config.yaml
n_layer: 9
d_model: 224
n_experts: 32
moe_layers: [0, 1, 2, 3, 4, 5, 6, 7, 8]
normalize_top_k: true
balance_bias: true
init_std_router: 0.0238
optimizer: "soap_variant"
batch_tokens: 131072
seq_len: 1024
steps: 5439
Below are experts of layer 4 (counted from 0) of a mixture-of-experts language model. Rows are named router (the router's row for the expert), gate (a neuron's input weights, with its number), up (a neuron's input weights, with its number) and show model dimensions 0-223. Each number is 128 + 32 x the weight over its row's rms, rounded and kept within 0 to 255. Numbers have three digits each.
Before each expert's rows: "mostly gets" lists some tokens that are sent to it at least half of the time. This comes from a sample of Wikipedia text that the model never trained on.

# expert 11
mostly gets: " |\n", " In", " in", " during", " for", "In"
router:149069128179153111127098130129102121166137138101133156148105166169124077182108068092144201152149082146116146150123166109140094100108151125187103123183107106093071136134150149115135161107219134091203104127110112162145146079178128187153145072113125143139148079135094125175166149180134092133143131158117104155083133121096131174098090147113103103093149132089125156173170132108157114135103135145126090182170128137119131170124154121116153103123110111105135083121135161174122201135046131114137146164089113137153168088159122126037126072128106125121102216127107117160148162074136140131092059095095192143125136068104150132096133118113169132069114092164194146158107166074099086087105
gate2:150150129139159141076126146090104154147100138139199090137076086120125161157164148087134103160126117157089120162132155139094088124135125075070079106110191147077132150129151139103138109110090117046150076080145143071084061105118101152099125100117096120073117109099096159128117169154098100116082162110123155115124135180095124139078162145113090143075100058074113140132177142177121103060066108066086159152063127119106152097139108118160095151118160107071113130157145097166092140157167138104155120137147095158046147102133106154098063131095125141133110158145087149133127097117123183097138102117058115105057091125065099117123173136125123093195101159087110072108117082098165106114149
up2:089127132142177106066167150138130176086098136203135084144102082097125115165183154094080132128170119157097159145135145101089124169095129061115088152101132175122143085094114095128126133129074157106147090125120142158123103101103052113143180185080157147083126148130142082110127138177120084121182155139108107190133167135114070183078110102091133120074081148079114173164115146100167091130078073135133153107138074101129140137173110117119098134097129117082109143187087133114135139083143189124120082084124112129151085086188130118172075136150115125196110135114088134123143183053145142129129058065092123151119128171112144143065170159076147178149161163140178133146128111101142101120111

# expert 22
mostly gets: "av", " Ar", "iv", "zz", " ar", "Al"
router:153049159116106148153115133191121091142212165108172184103107131149145088115133055154093136125114108179164160171116082168094136072110105104155157132084082138103085179144164164094109212112138133085163157120141101137135178119155111185083127117094126099149106133143105111134158147153064117117142138132130109220113106130103146144100094096122137201143138131102130129189170110123095122105122142166136098213138144079129188150137107194108134198177129106105134099092107115116103136117108152155127146148133095088108138083079168115126151138122120061146167129097161123101147159144158107126110082104117147144165178074092113119169109153120133106123145133146127145156085151114084012068132
gate2:113181199128079104055128065115126145083127113121134159134139150122171143120088140127154139156174137087142063131130101160155162175106122135108153145079136103134086050127101129130126113106081117125120130139152129079120158213140137146088193116118126093101155099093182113137124161046134129138125112120126146171120121138114077129156120099052107094100141158128115081110095113101108113155096120132099123145165113114161147131098079163070128080120116128130148119108129133062155162067040188092119125125136113102128115077087089121095124162203169169135117066102145131223187152146135187157140091142142117188170149127111139126166121146165122219157095128135118113079094150137110065115094
up2:132137058134170193168112172124116071175115115138105105111142119160139153121099083115121126114103149159143138139130116023130106122088148133143140127170156150176112114150138170137129149129150104107161128114148163143129162117089100119120106175186193152122131117183101041181097131155156172121136103103104121088151167162104125177105139092129091096136227172111138081097134096101095121170130151109142189163120081154091129169167120159159135132106124140079160146091174129171148116149197076148120119173119127121129126110183082190117078110131093099094116127110128137108082129207077140149119124112102039101146099163138120144147172138100122108174139121115194159088105158057116059081158

# expert 16
mostly gets: "%", " km", "}", ")", "°W", "°E"
router:137071091164120118118126135120065090168154145112120094088129206149113066146158094135127106202151114140091124125090172118140164066152071125167117114157145116106080138179146096121137154068201134099158118125112152181164147114132018112153122092127142133159112099136112154144126183125096121112140174159169073124144178084138119126063093098127167190093163130127133174098137106109149087102112125142158104092177158137120101161172084140085178104133168130105176149108144093102109202115112076120099110140148129084099148084135125080100150101181153129117138125153156137144153179125149131123128148119134153171155141118156151150069125200118117088076097091139158186161105136058145084066082
gate0:140093166186125104197091154122149122165122137164089120169097211083149169143149077136190195145076092136161115097084122109196143153156077101141143211122129094165118160102103145143152088067120060206105129121140189151097113088126134138143088099104109088133133175160134075100131130135147134115136115121108110130138179159136140159100154111084128147070134064137114127095078153146093147070112122152114109133157150174135139140167153172158179150115133122138124102130058153136077080128128104121180164225120107105107129104096132153193092195119127103150165138121169135162149108145160150112079138124098110085134115108196100134180108124137090103090188110096094100100132086122127164142118
up0:126117077171162165153147169115141051169088094098053116173078159129141117072154109155110133148161142062162120166098166096152095154188139128140167157119146106136142148140073125110093127187133129150150131162165087116056118055119174063127073122098169105148131120135093143086138146118159091123139162112120130158178118145081120132125150149114124114092127139165084080152123120117176084107109086119187131106184142124131133174133153156146135146155132127093159142053058077050187104118144162095126108105096130118175167111061173122092163147128118090188156154180134106139096135108152118181145119166080150145089103170091124174172081169141125065131187098115124115091149107097145150132136

# expert 1
mostly gets: " father", " head", " order", " model", " ship", " brother"
router:128092102153088118161155144109091115136203138106172086098072129127146097135134093111143162153139118177131079136062179176137120104072151108116137129148132137101087124120140123124089186081155134102153163125108106135140178102169048101119141067082106193160073116164152119143164157176090095126137193102128123128127061097102149118078120107102175137113155152112087090153145184086155095149115138186177111182151109093067165184190086112120150175150139105107154153096161174062111160131094132180144151101153095113108166060099118090120144127142106129112205166108144187141148136121160117106091141116109118166131154138140124145115105187139142109068110108157139159209111150091079129123091
gate0:157114113188126135095046157172137101132108139104171122143188184162150062070086094143169117120129166228068118137194151124160124111116124153170142134126126163114168134067131175131094087149158163155093106148106177134142167132166137173086148104161160131133154154092098155108161115198090153100151103042149126109109120128148109109176152160097136110120157161205160125168183106072171154099087122128166193169128095116084101134143146118114101119157169132146119150117149150093158088153124165090140118142145140117076136125141121085150225107132130087075175127121111109115139144080098141134131146130077142118090112138097141103108126112134167127108186140177076157155139154162154143209159
up0:140153130090116205172131126133090129130084112106133120170161151140114102107116089136073107127155059156118121162129141134128121146123174182078130148171167106110158119154114155197125157069101141081137147145163138149140114066195148111113123085125133092108088111074170127170086114155142145197113143162125113055161070143169128156210139129153147121087149192156118147123149151105064091150101117117137116126142101155130105133200154098125144128088111082120112143112097116187154062129091187117095111135142136129047101107153154112225145048086132103174156191153158129161142092082135133148211134109134132120107142165110122097113127166144155092126070066126102099138095138128140172155139

# expert 0
mostly gets: " it", " It", ".\n\n", "\".", " This", ".\""
router:111147135122140058151093150141115112145147143089158122142092197106137108113124126139121158189111129168109111113076129108158148067120118104154152208091143118097128134120150153166140164093159145066169084120111145168183145094172079144104153079112145115180070105153070127166132171111088198118200129152183100171126119114135115144108074074124179144085124127081103173135163186124159114123118126128181132187179173075074157178181083176098182098177115082127148085102111148129121137138110149151108138141107126050091089091128104145092134120097122148105157152136124119131184175143184097074151118140091151132135161120104124140127163176110124045111067099136133147137117095104126094069107
gate1:167141111143153112099113101113146111131134090121143190151142061147074105126162074165217127133127166127137113131140098088082104084110067186129084138135099090104078086137136191102130171123072085198184107151122175109153079095132076093172139116141168074096109074118106124080098178066137087137154120102075125187129168166110111140136084141148142091117131108149168133139149118153148105175136096153093087045143099079114172129162167166117126106091120096152111116145084166091162136136090145128079097116168133114117162103150100148061126103101127129146090123097085152084074150171173140139091081166093069111117057134134141106100137136143106125171055150130121102122138150124154079147128
up1:142113086127101139087141064198105131172185165147127130188138107099074111131105110188125121136099028147147117152123174108159131143103111101117117143189168090128106190146121190186082170145135147115159137152116198108100075141126132110104097111093122089166104153151172142133164130087185144112110121084120116137158115094087150112139155174149124173125156124145121080102118060110079112137097140165076105088149126104068148158169097174107127138061076167128178062154165158150157084150091122147140099118106181160150066138107107111082110124097160131068178147110113140107150185103198156084150083105116146138141160143152105170111121110101120116212141134133076150084145104102120142127122

# expert 29
mostly gets: " was", " is", " being", " became", " been", " were"
router:179061121162098127150104164152074123143147128106179088137150138194133082160119079129101118157153112115096087137087139147091121117157121084139165125093072089132121108116181147097126130138141137104163172112112113162160168089165118162137128053104114132157058078150088152165126156130102134133145107110104101218092083161126160142097076111135151132083189167109093143177106165108154115164138159166172115169176155109082151194160127167111173123111142141135129101078160147139129165067134137122163135144074151102164103131112109075110144089143091096074196155156160169170130127144121175142121137137137198186150138083078081159110098142156101080113063147115104166173093138078145057144128
gate2:170174157131096091137137123143156144129129087105170151141136152157175078088086144120138149104133099116117084094126158146157072124127101110109091083120106115147091166163118166128119113157167108073122135123096118146081168072165143137082076110123143145126105166174086127090144163154151084069092146116034135131093135025137099134088150215128133150133065059147084153118154144123184082171173097123117198140182087139162162101122092113092094107148199142159113127119115170118104079120136154083150113157119133147095140165099141124118123120156174105046102181157142083142134088119212138075120156166113124132144107168136158120162145146163133089112034120149160144138131094099117105129131
up2:159089131086144136157161178076128127114113173175078127123133111089094173159082155174105130150160142088118147093138076125112084149122119102096127160117132165158172092114187128167149110161178173114212163101096100134110127116107087154090100127152167094131185107109144124146179088106122157122152064122120121200203138124135150115196122130122105084126148186107078158152096110145116190101056135137119161087149169149166104122124135153143158047141153108119118098199110135117158149183076153168131144082175077167121139125087142146080154188046164219151133171149124151143148105115089170144123147123090137158142089135134161145153075116116117137129153164095119116157137116182174119104118

# expert 7
mostly gets: ",", "),", "\",", " and", ".,", "',"
router:144112124162123054134118129129079102135188142118185119091071182183087080138138089112116136163152113194103139144053121109159150129168096105150118123149126120149090095130166109098141188133128168045111148120113125181113184085127120185108145105111151118217092087146115105139170158129106126095144111118139091102116112113088154138074098063098155150101143209092147127165136166074153137139124169128134101140142181136103131184136136166101157149134163149096190104089176107120140190103129173164129140139091146116106137073108135096044143099104141118090168142123104135121102180104156131096190133060181182136117154112119126122135107128132166131093115119169151156144152214131139072069123
gate2:135119109138111155167091144153194085145127169156123113074093103153190098173135144136076096121075140072091151154120065181203135130116149088105142108102110132146124102113143113077164159108102182056093118145160142193117176078158105187102117150139081127140127084092121119178097151135094164099153142152184123154085122187161139088154065093181139120207114190113176100161155102097172127061158107158117113137148134118119139087097174114161170094116095121129158096127178109107108133120163074162091192093116159121112094117164099056101131122125124159145121115103112172138140147104131098180121110114132105163116101096118210120180098133173174081143110121125113132161140162095092088134145
up2:148166142117087122137137076076096145143133104078177203126131145127151127098130123148123099071161097174120104074167133191102128069120144143147138140091099150133116147163145101138130169191120169131117120167116132084109142167120149045195164082139149101106138110195124060137130096086135107183138075077115171114111189088108120120169173159113132171145091133111130138042120114155150153148101135115132119184084096107149138210161129114145083106150150112133093160079120131130194116202152121082122158126160173064173177141132136176072096148146088103149191157147113150107126119127170091113142160126094171147114150105091145165072138152149085197110126127076125183131124139139121145161130

# expert 20
mostly gets: " T", " K", " G", " S", " N", " P"
router:179100119147131103194136108145088119166201148139155106081084197147138090161130099099107160142130079178124135098112097121129065070190135070116114134110112064102123121107150149106146164115166136101138122101077125115197132114114126166165137075064113157117116083128103064160183145122074113167141116104159132160112130200136140139072079110147145097114139145109134152175173125093163136104116113156168116131147120124131195169162081193097131181108129132104165164127174129108068140131129145166124162120097097109123167117135130095091157052118109090116149172134172134185082129109155117118167119112141159194165107064106141115109124169130151088134111125117117177160061192061111071109100
gate0:080139110184157095139069110135141121081107166088129157087118213162117088136112137125094075121165125138119108116098139094168107123109105122134114161156112080175155116138091117071121097101163145122090127137168136137144076158113111153134193070110146077121085140085121149107174155103156099148045158159160139150123128134124126079126113102137171118183131045119171051115150123163144109144179175124148120098086109164160120140142121122060124149151126127050168153138097129091172125156132132175133079150093125099097123137192118081181118117082123167102120106102089093098143075089202148134015127164146176130091116127173108152135161104117115150137133127112050080131133156071092126152140
up0:146157114154128108110134141094111075156128147176147120088171119180160177150165163054113126144130136151051146100150155159076147114114159104132185100170152076163086131120147135116144138118092131167110160187090158102180176129144197160122142150160162163140138108096166142082161143085153098119089127109118111189098151088056208107128135138173122088130144082088167127120093168107075126094164173096120042098097114107132103161085124121092105039094108135170182088102138120099117122130147109128159114122144079114119112146140051098092123128143148108077094177196169133134148116102157136156124081124110160101158104168110149100084165181105118144141122154121176141096160182142189111087141

# expert 10
mostly gets: " —;", " she", ");", " he", ".;", "   "
router:124121088195132106158112117149065115167146168092162112140115185166148079130145091155125165161125124156093185109090155132124125093161144131116168140138119119145069143099184163099156225127156134108148135059079132132188113125152061120100123108152173130156042104141079136131149166145072075134117140092122112134118110125132138127110043098100140119094122143084165100145138134089104084146132175202183135095162160118157145160189126143083168171126146112061138121095213140109102124084098134140159161162141096098089133130124112140088146092132117140087182142105155130136142152125144139105147111120138114170118124077120147138110138130109209062069140127163108212163117120079101062104136
gate0:188126110138109131148175122124132051111125095137085150127175134080134066195116125147121148143151129112054128137084153124159059130176130106125102147157172099132123127142100163114139123135121094062139164122082109095137129090102090183111077141109151070101111111129138101138137132159150139116067118155143116089114157099178109144124097065100124114172113139118139131131122118138162121176173106142173111117117085128166164163116138120111104147146220050157184081161124144133103145185101118137145176104075095098125212136074081158115147100126110085011169142125199127099121116146102125091090119113092088120097155143095075150099121100150168137120082130158127185118100134129131053108061
up0:204090118109137132140205138155120082143154152133115125125130059159116156131161146181129152132151178131075118096170118170145129135130096121122087180094173091144080123117143173133165086136127106021106149101140128102092101111115139125131145151125120108142100122076139108095081098161127123095145114162187122122179128129177151196178063080158139104156082156169156103125151133162104125114108111154182125081167106156152166163122126110114117143228144088112161078200157172108080137185130184112104132110073087080137119129124128127163178115130102163080150177109125078151095143095119131103116147117099121125119108054128075065063181118129103163139072158126095108135099167140114078138116

# expert 18
mostly gets: " −", " —;", "″W", " +", "′", " ?"
router:177085136108138103194094145105060155151145156125135127111086177106131102122112117123099190182136084173082161113089114114112100108133120147146100142136137104133091137113178160112177165104202153061119125059092165161179150150124092105131120099076125122142082095219083147157201115136058117113147149107101124150074159118122109129105053138126140162102133179068150192158131132124147136173105135153105116176108191120100153205111094133133142171119147126133111129080128120082133156103045126110141151150135146134130176109097132091131146112133122105070152159141157127150152152134148132106154111098111131162125124106174165144126161216116129104070078152116155145117087172089152027114111
gate1:154150119121154165169166132139099098147125083115129176146094137080111135109097118089055158103146132188034094110103198109141126120131102152081198111143090141133145085148140113065174109180125092093141184092097134137116174164154124147125162082097141178169119096059092139135127127163171147102121153084115110188121132149127116123154152127098088158146157101155098172106144136123134130158123132160164131150130140098123099132170131119153160149109097175117208122146123156144130164086177152119127183212161120132119087114132131186094092093054081123112113135131119132080097136201173156131123137099078101145100141159063067142174131142100125142168142111149072070043151097084170151117097
up1:112098122123154103143112131093203143097135204170151082145164180167107160142205134133154109153131138075170141102157075172142221083108129078109119164079165091153115196078167080104045173141160103081115113113150140108117132124124146166105131159137066130133159143184123146116124127055098097132141119146117135126108119162179149179142090079102150111113118147147158167124132144103155129113176145121081111084121111112128152128118113156085104117123154141170117135185144075177101124229121183135131095145140137159148178100078148164121184129167174141156144090131144165163118099075117120101123148136172124149106216099171141144058141102149089080098123122113157162129097121110126091111160

# expert 30
mostly gets: " Smith", "š", "ș", "mann", "ić", " Johnson"
router:193118106158133130182129114128090131186184200084129121107124129157128101125128090068125179155155104151114160132103153125083115083145104147177173137125089140127053141128140188114111175123169159093146125122126084108148181148149096144104158067085086147163130081173086123169143119154082098097121147133173045189090125096110135147064062108091158140108145135097174181146123154152181164157159105140156092145156128089094150141167097154098158142128126102152131132049164138107130138140141154128176163178134110131135120044102102081098118140150127092118157173130142116110154135071091134069136133091130108133131157084125115143085143219132135122118114138166090153139097187105052068112104
gate2:128174155144116139116148157109163108128093174093153124092129118162119079090158078147130128175140141134156118105122171173123148112088191136102160134126102124122106160142155080139070117132099118101141199134160138149187181132090138149078107151084093123128150112092109132140117146169097151103132075145137170057130133138131144163097114110077125094154142135136092155159085098144148172095081098078081073129151119103159180200091109092108122069139119153140118125092133117097114090141137130174143152158153116154122162092151114071116229181101110107086111170168082118092125121108146051081119182117105182118097066142138142091111092082165124145138187073148064183174200156132128210119139
up2:109107098089138116063147153161092131126179132106122196051159165149128121109139140103118161094155059100123129117153162060124100112094151164134091135146081185078110137173122079137125127134097128102164177107159132137147130136167111081106162194137184178143112097130066086114125178102124106133117145099145098118110132155171147104083102084130132129126125061111105139131169121151076117116126171152154145118138162095139073135124172152065102126145113149109161224110116121061066142111103141123144158148114177102118102172180121138080102136164138118168126151109117136138143108067144094109120119146189039160117145176126093129105110181125122162153125135104089095104107000101159117164127

# expert 9
mostly gets: "==\n", "==\n\n", " ==\n", "===\n", "===\n\n", " ===\n"
router:123081112105093095124114164135087093146185160086130042079109138114120085116109122119147139168114129177118160129078126098115142088173110121128170180151145155135086118138152149060119197111173150081131129095116068150196148087115075126093129101101119158128099118166139141203150096132119132076150158122118124182151151130071155155069120133078137118111177181089110153178135164084176085138120112117165120163159163103124171158173077174075156137098132107131163116073149139140128163129097152103083124091146139089097171078096137102116169106165092097074147134118171146193108153141138131119128184107105132154171147104149158155087170153135144075067109079164126161193143153123080135052112
gate1:105118136099143109118084041103173113150100139194155105169124150125063065084096192133179135118132135182147104116157100122169164171130117110101044146142174131131088075100144117187116113149123120124114190124117116148075142172153098141128098095129182132188155133089107091077132155127158077106151149162132140126115124118107070178158181126133144066094072127109158115216135143124078086129145181108227134105122104117109125145120124106140140110086179116076101105072136184135163175153108106126067135134094105112121103176093155103101135099138119109112114125158150134160133175169103155111146146111097125130118100125094122143171157110142159038188113134090130117111098164174153089122069
up1:128161114139057157147077151121116150126150086192124156151095135059143081158093108145128108106140086123179134100148127169113160103144148116209118172068113091132125138126163140087127120138165144146128111158097115146119100126137107176113206142124103140129103121087104050131172070139112154098186121146161130169119120110159130153113163073090108093129152173122174127138143109182139012116177164071112089123125154187111117156124162139154128163137116099191113154073088098143171114122103109098175114130128135135115131159096125074123093113155119208096126096100180185108135150140069163184132171123086174089080099111127115099132130131141119119163054119139221145155170137132173145134093

# expert 17
mostly gets: " million", " four", " several", " three", " five", " seven"
router:133089114167123134133101117125101107193149145107171085133121135124127109132108125094131166173164075137121151144065110148175135084108112118154118164139126083092095173124133121100144174073144182096202118105081136194178137079104061167143145098109110143158076111150135129171180117155068152117128146093222082130112143151091122129126047053112140107103177155120145161142104145114177132111098171148169123134103163096114113178137107148088117130134145147117135136106164194136141151148041124105159141110115123137074183076082136073129092113131116080124141168084185082138153133150176127142162098117103159127138127108162186126125165166165124143068074133137164197143084195109085103111124
gate2:135114113129092151207125139140122125169167101105106094112150140159101121157101136120122120148092112116131065087104119055132163163114111182155166127054129211126102150137126085112129111174125142171143135184130154103160092147102145080110130087151147104141116090114163069147112125142058135137066164093064187168179161139141108096176038160123161110157120100144120135203087162101160162058121133116109093168062109137148086173169149068136081117112166087077145116092124096150140094111112144147148091189115153152084096103128075153164131151136112096148161107101109099146101124125095125139154148143140070150168153120154178105082153106133132191109151083092163156156188140060130116143136
up2:164100152113162186146126143125172128185138148047128133120104060093138099157147170101131131162123079125161071156071104127144127136131143154173152129052158172130209140054107104103181112153099170132121172084131172124113113132109056103133127123120148114127103121129114126099159131124098132124078104147092185143113158139131137107123109146174113076150108077196106166150073179144150105048116118094118083130099098116112126157181126117098102135107146164177098174121137125120115128108061132154192158176094148159120115164132127111138160105127155071124088142076129029103140151104108116189158142129120109128147126142086102169076124107090166151163067124103098172131171159068099127096061

# expert 3
mostly gets: " under", "20", " Succeeded", " Coordinates", "Personal", " Website"
router:149115067174084121117098173107120142187134154105118081110115156122078069117088072127085171148166095153142109090096096106149101083115090085145164147152118118082103104185141177100195159097186197128139156103119157140138141161106087125147124118154142154172116149179088148134167161148132120151138181152161141157117071152102161161103083109074134166100165159136085160120132151103118097124090153159154160153192146113103156153142107154107149147167132085076133142073135136147046146150077164121160100109114159108080157128109129100105121104145103086152168105128190149096107175108178160089115162084112152094082111071106140209165150134170178119098119094186091121186096128118116062108159
gate1:092052117093173077136150122130102133083183160096153138115115121094135105178143135086076158181151107129142106066129082118156173120127147118084096147176152071093075110165174114134149145162129100063193152088146130154119171058186089109093121155149161089134172089130119108168125123073145141149101132178191127116165077147136164110102114102142117140070084167104101175110070117161092145081186124126150122119148146083105048200124106154140129119136129118149151099142152118128090106096054089122156075114121121103080145149062076104131160159172177155089104134130126083063115110151108152144130167129091125119086115114117138088178144110069162141149122111132113083158124118093187107144117
up1:130189121156123170127126181132197106161119116176125110094136129154068134062155129109158163120063183126087114162098120146081183106157119098160119106119136124170153092097159137111137093075171147137118150127086141202123188157083131146167113137108127084118114127118137100129113153106109124145152121102089132127092190098096119168150166113188171159149197160089174077126136151097139118209121110070148154113071122131120150134094132126186119182076112126125117136144146113062184188161135145171165238101181123127120116140150147125127146128123176079171136165114120117092118175125099152111151084156129144158149171158137109170120137096137118110048153076135099084106198135175161135143089

# expert 6
mostly gets: " at", " would", " can", " during", " before", " may"
router:173077152162093104143153161116071087159168188081150144110103198150108110136088089143115114165142089139106149103108105167137170062106086099084202129154109144074094123140143124116127153119171154095165146093100116093136169153187136154122136068100120101127105037145108125148128180136112115109193161157101087137150106107064147181074062135106169139104183158125120180124120139133155103135086171160152104125164097119084122177143117125123164122115116173128109095125139188134097184131080114127090145150070094127130184102165134056120109098156188103127155166074133100180144162103222133113112086136134172118153148097134135114156148126162145159135118104122125149141127172063111076111088
gate2:187115099101154160135114183059145146145124179070101182108158102175095096129166102118083113102146117109128170138131084150112138166143094053112137215085083137116145136072117105093093100149094127159137060199148111107095116120043107133173141136184101133127159153092137133125139107102135186108105108106151137134123137191134142119188092087164158118104150172084128164116110183161100181129071142137149125160201151109170170187079102113091112139136145135104110121143092157086116182088060132107110072112084194133105114124128129115137160115122114126153107176170182142115117073161180063101114140143068133138176093118157173120160157158143119105128147135115152136119130118120142116054125
up2:092142115138096123120106134104111099152127209109099159025091079084140106134169104122114026096158157066129116152050158145123117122130081074145109156144128055129127087129122137111082140194113100115154105173119114133159118161149133089101092084150122077105082131191177060177115144110163153166147174170067129111128098100135077113155127104129155112177121081151129104079120214123173146128110167118149183108130136115098132094160131123111140130111054092092110122160186075170081169094119128064098140117173155098112141107122141169144129137181110149136082124095132180089101137125129163119143120161184065090143139140110146129152151132161107142153174082162149120132116134149121109120161

# expert 12
mostly gets: " years", "19", " year", " century", " days", "–present"
router:137075103131111108088100132148123089178185149110152073132083176134131080131152107120116114193159120124051103123139141091101140112201106140179149165143104105093110125131175155146159144111182222096123093114044124139179116115136109105157147132118118108193137106147097114141190100153119102124156109147143080175080098149102157157100092090165156179088199137129111145120172109075142124156113126147127121129139138096138128165158099123055131154126094096143178146090156164121062190090073176128136165127122128107102135077079135081101141101136125103108156175115166164109118164138138135122148173132176178106150153078077086171147142150131182116116113096205153154190074126122106067115136
gate0:175163069084181183110185114153183166111183102106121133104145143143208103102148094166139109187133162086145089135121106210141123113124105157121111146139119121171125096146138145176107114119128146123127072117099115154106147125121086153107168151097119077155125129089116101108112142147156111092107182180115133092120113180136101180100114114151096120183165102124149149171120140147091143175177162178027191169147101123154101138137160146101046077131160122083127087119158168146099071107191138131105147127217104120141123134175096143061149115149117138110135156129102042173119123105165051106116163115138125074145144131088155144130105086158101106126132106107107122104137071099124113188102
up0:155167177133170158183183088084168147147169098079082149161107068116178148083146136156145173184168132182085075146114126145122147108150083142074101172151141086106140170139127141137145119058129115158142148119098093082134106141173120123147114113145153045183141107063074119137096154152137165112097157114198127115099149141120108144125136158143135136107129163096193188144164149137116178151166134093099158165087119088086142149182095106153171157107208138139126126088144164075169071127188116150114073107098157083197127118157116110097141142123122124090146134135188100206167127152139090072132115135159162104100105153134106106151092148150118095116146154113156082094099137135151067157157

# expert 27
mostly gets: " U", "-A", "1", "3", " I", " My"
router:132105098190067130134118125175109089181148156164170093122077190144097108128130164110113159196107076120099168183122114145114092087179148103132125109151110096103147114149178152144125145134154131086173058069051101123179158147132074165116163109122109130139056094183092121173133139137091102157126113097168078149118161162118141099085060129124131132120207136122123172136111145080112123142125176121119113166123169109075132187186094120073163145123139165128159139108100144124116136164078134124137198099096163152090198086127162186100083117092090088123136136109186121132132119065129139117141143084163159139133107090147130176120150208151113087098092071150139143137110129105148075106135
gate0:148089125178096109120122090156159150107115104152139178164132145092157114112093087084079094098096170069157131104089146117126111131167124140089115144092123151110068133112072175150134155170137108084095124135086111127152125135175097178108139150137116111180161097132134145128088147143104174115129139136099170187130129115137089101120093145174150139163092177209154127194137049111080103148098090169119108110114113158109152139102206158100171122094170199106126122106181124154122038096116094162165111112137157141132186121180198131158089097159173142106217148145159101163156157138146157149128063118109169089108175136116113172121124161110070121143155141167134212130147105133109111186163
up0:162153079133076070135131122115145072140092147098175112113093114113154094096095123122117118118169123077105136161067112128124115135121098101118058132067123098140136120185133122150120149153109113146106106108133135113165097088123135133119183176129148112136115099152145117145106098091152163157202153135119105157163180090081119091137150146168165086191110141213073055156182098192105093151104141112065157162108142078107118124149161103115161134087175165132121095158121082138098094108159066164138162143136119153091135147113150174206093157124132179111144162164132117154145126097151134160100115122149187114116164140102115121063101123119049158129141060164128202140045159144145138156210

# expert 8
mostly gets: "===", ".\n\n", "==", " |\n\n", "\n\n", " =\n\n"
router:145134151139088118162144147105133094149181177108132134161087172135134078130129116106126158182128085139095187106117118108099138127189082085083177165167103075079106089174141149091154152125130162123149094092104148138151176171120141147118142095119136159143075038178081147168132113152110132170143084094137141163119106121058095115081119083161139144116120161072115136092137122112165124119078131141129135178144168118133179121182120117137164121146118158149148150101143142135117168101109132166183214134126120130119126055107149119044157133149131116178179164112119110152094162078145101159128145084133153196137147085039155143138154184108157135092110134197127109203115138082091066102075
gate2:163181128087163119152159145186110146103157204111111142175151131110094132102185170128115163144109103199106112103065127093142102128120125131084203122166138122140113147154070126090100103146064135140114117110081161132168139157086062133153102121124091117147107159124195100138124073099077158125137082130072125161110179105084178089093147131182147132117121141105121161117144106089172119067117126154123186139160108101159155114168112075156116130095186151115092100161059151076150173135079148153086180130156075112130136143196144113131110078191167165102135129205188141121127149140127110110128092173103192145191165156138118092141136114096096143078156094129102153129156148111141074104128
up2:136155139128110093161127152198139131106176121116135136195105075137115159122157111064100128146109154141089151100123161101143121135150117110126162101110113126129123080158131113119037088106091109098091151153092105165116142169145085191141125141131090098109113173119136084104167099116123163104118141092058142149089171101093164058059150138146189146170090178118135169151140114209152117139121109089128204185137096078189141114151117117107087170061179070112164100076078128159168154182155128145050132098116152154109085086149136191130066111114139128097121203169105153102131079151132109120132109156083191144117145105119092128090096138136106147160121087157118148106132166082111119131115

# expert 28
mostly gets: " -", " As", "-", " –", " Best", " because"
router:100107109132114063130065107147071087154169151091180123096099180159105131098165136115101127144145124115066122132079124095134128085108088122149122118117105113122119055139220099133156155101180165123123103143091103150169152088175127199176153115117127189137104080162130122127148097167076129150147141149145132168047092141074149157100087122098109136108159144097127172190128129098129170176123162147191097167163123104074158134195146167134113165150185168146136122110161116112105123120130098156096125117121162079122117121161145089133135113154116120109146174107201168166096102115174143127180095089088127174111158116109124144081105142140195136105104064154130143170076170063151054104107
gate0:091129160138175074140165134136079135168167132182080139139128127133135142105119084138164142111136120150067173087198120118138113171104092146152089095211078161165188065141148071113124113143169163128110057089130107119178145157109099090121112113149107154101090098153094141143159189144148159158134132161132153129149158187126089106184140165137115157116137160100057166138103140119137119127133079073088108140178080141155112163164097124084154119077128133091169193094192175184101108112144112184135129100026140161123149087124157113102137074118107115135145141094081149108151137075145099107103129129176166129146129127170078146145169050081136090110077117116140109127165115159120093100121
up0:129099165066120129135172102091143189120070091190150161129119162140094100142085112119178135134127138135088105146190119168102120146127108106148132148149066136151154132111105133132149071066109112124126141139156117074155111146145116123192103119158165176081073078183127151171141122148123202158129115092105169118119103187105119144173124079146133155085114123093127144146188151124173134142126124142147100099107097102111101116131174212105118090117082154087198101088206156168109114113101072184161118155108139083139143152057142147127093145107086077120063056165133118190135127134118091150128113115094202077171108139172068154109154108113127123129103145120175122135202129162091153106143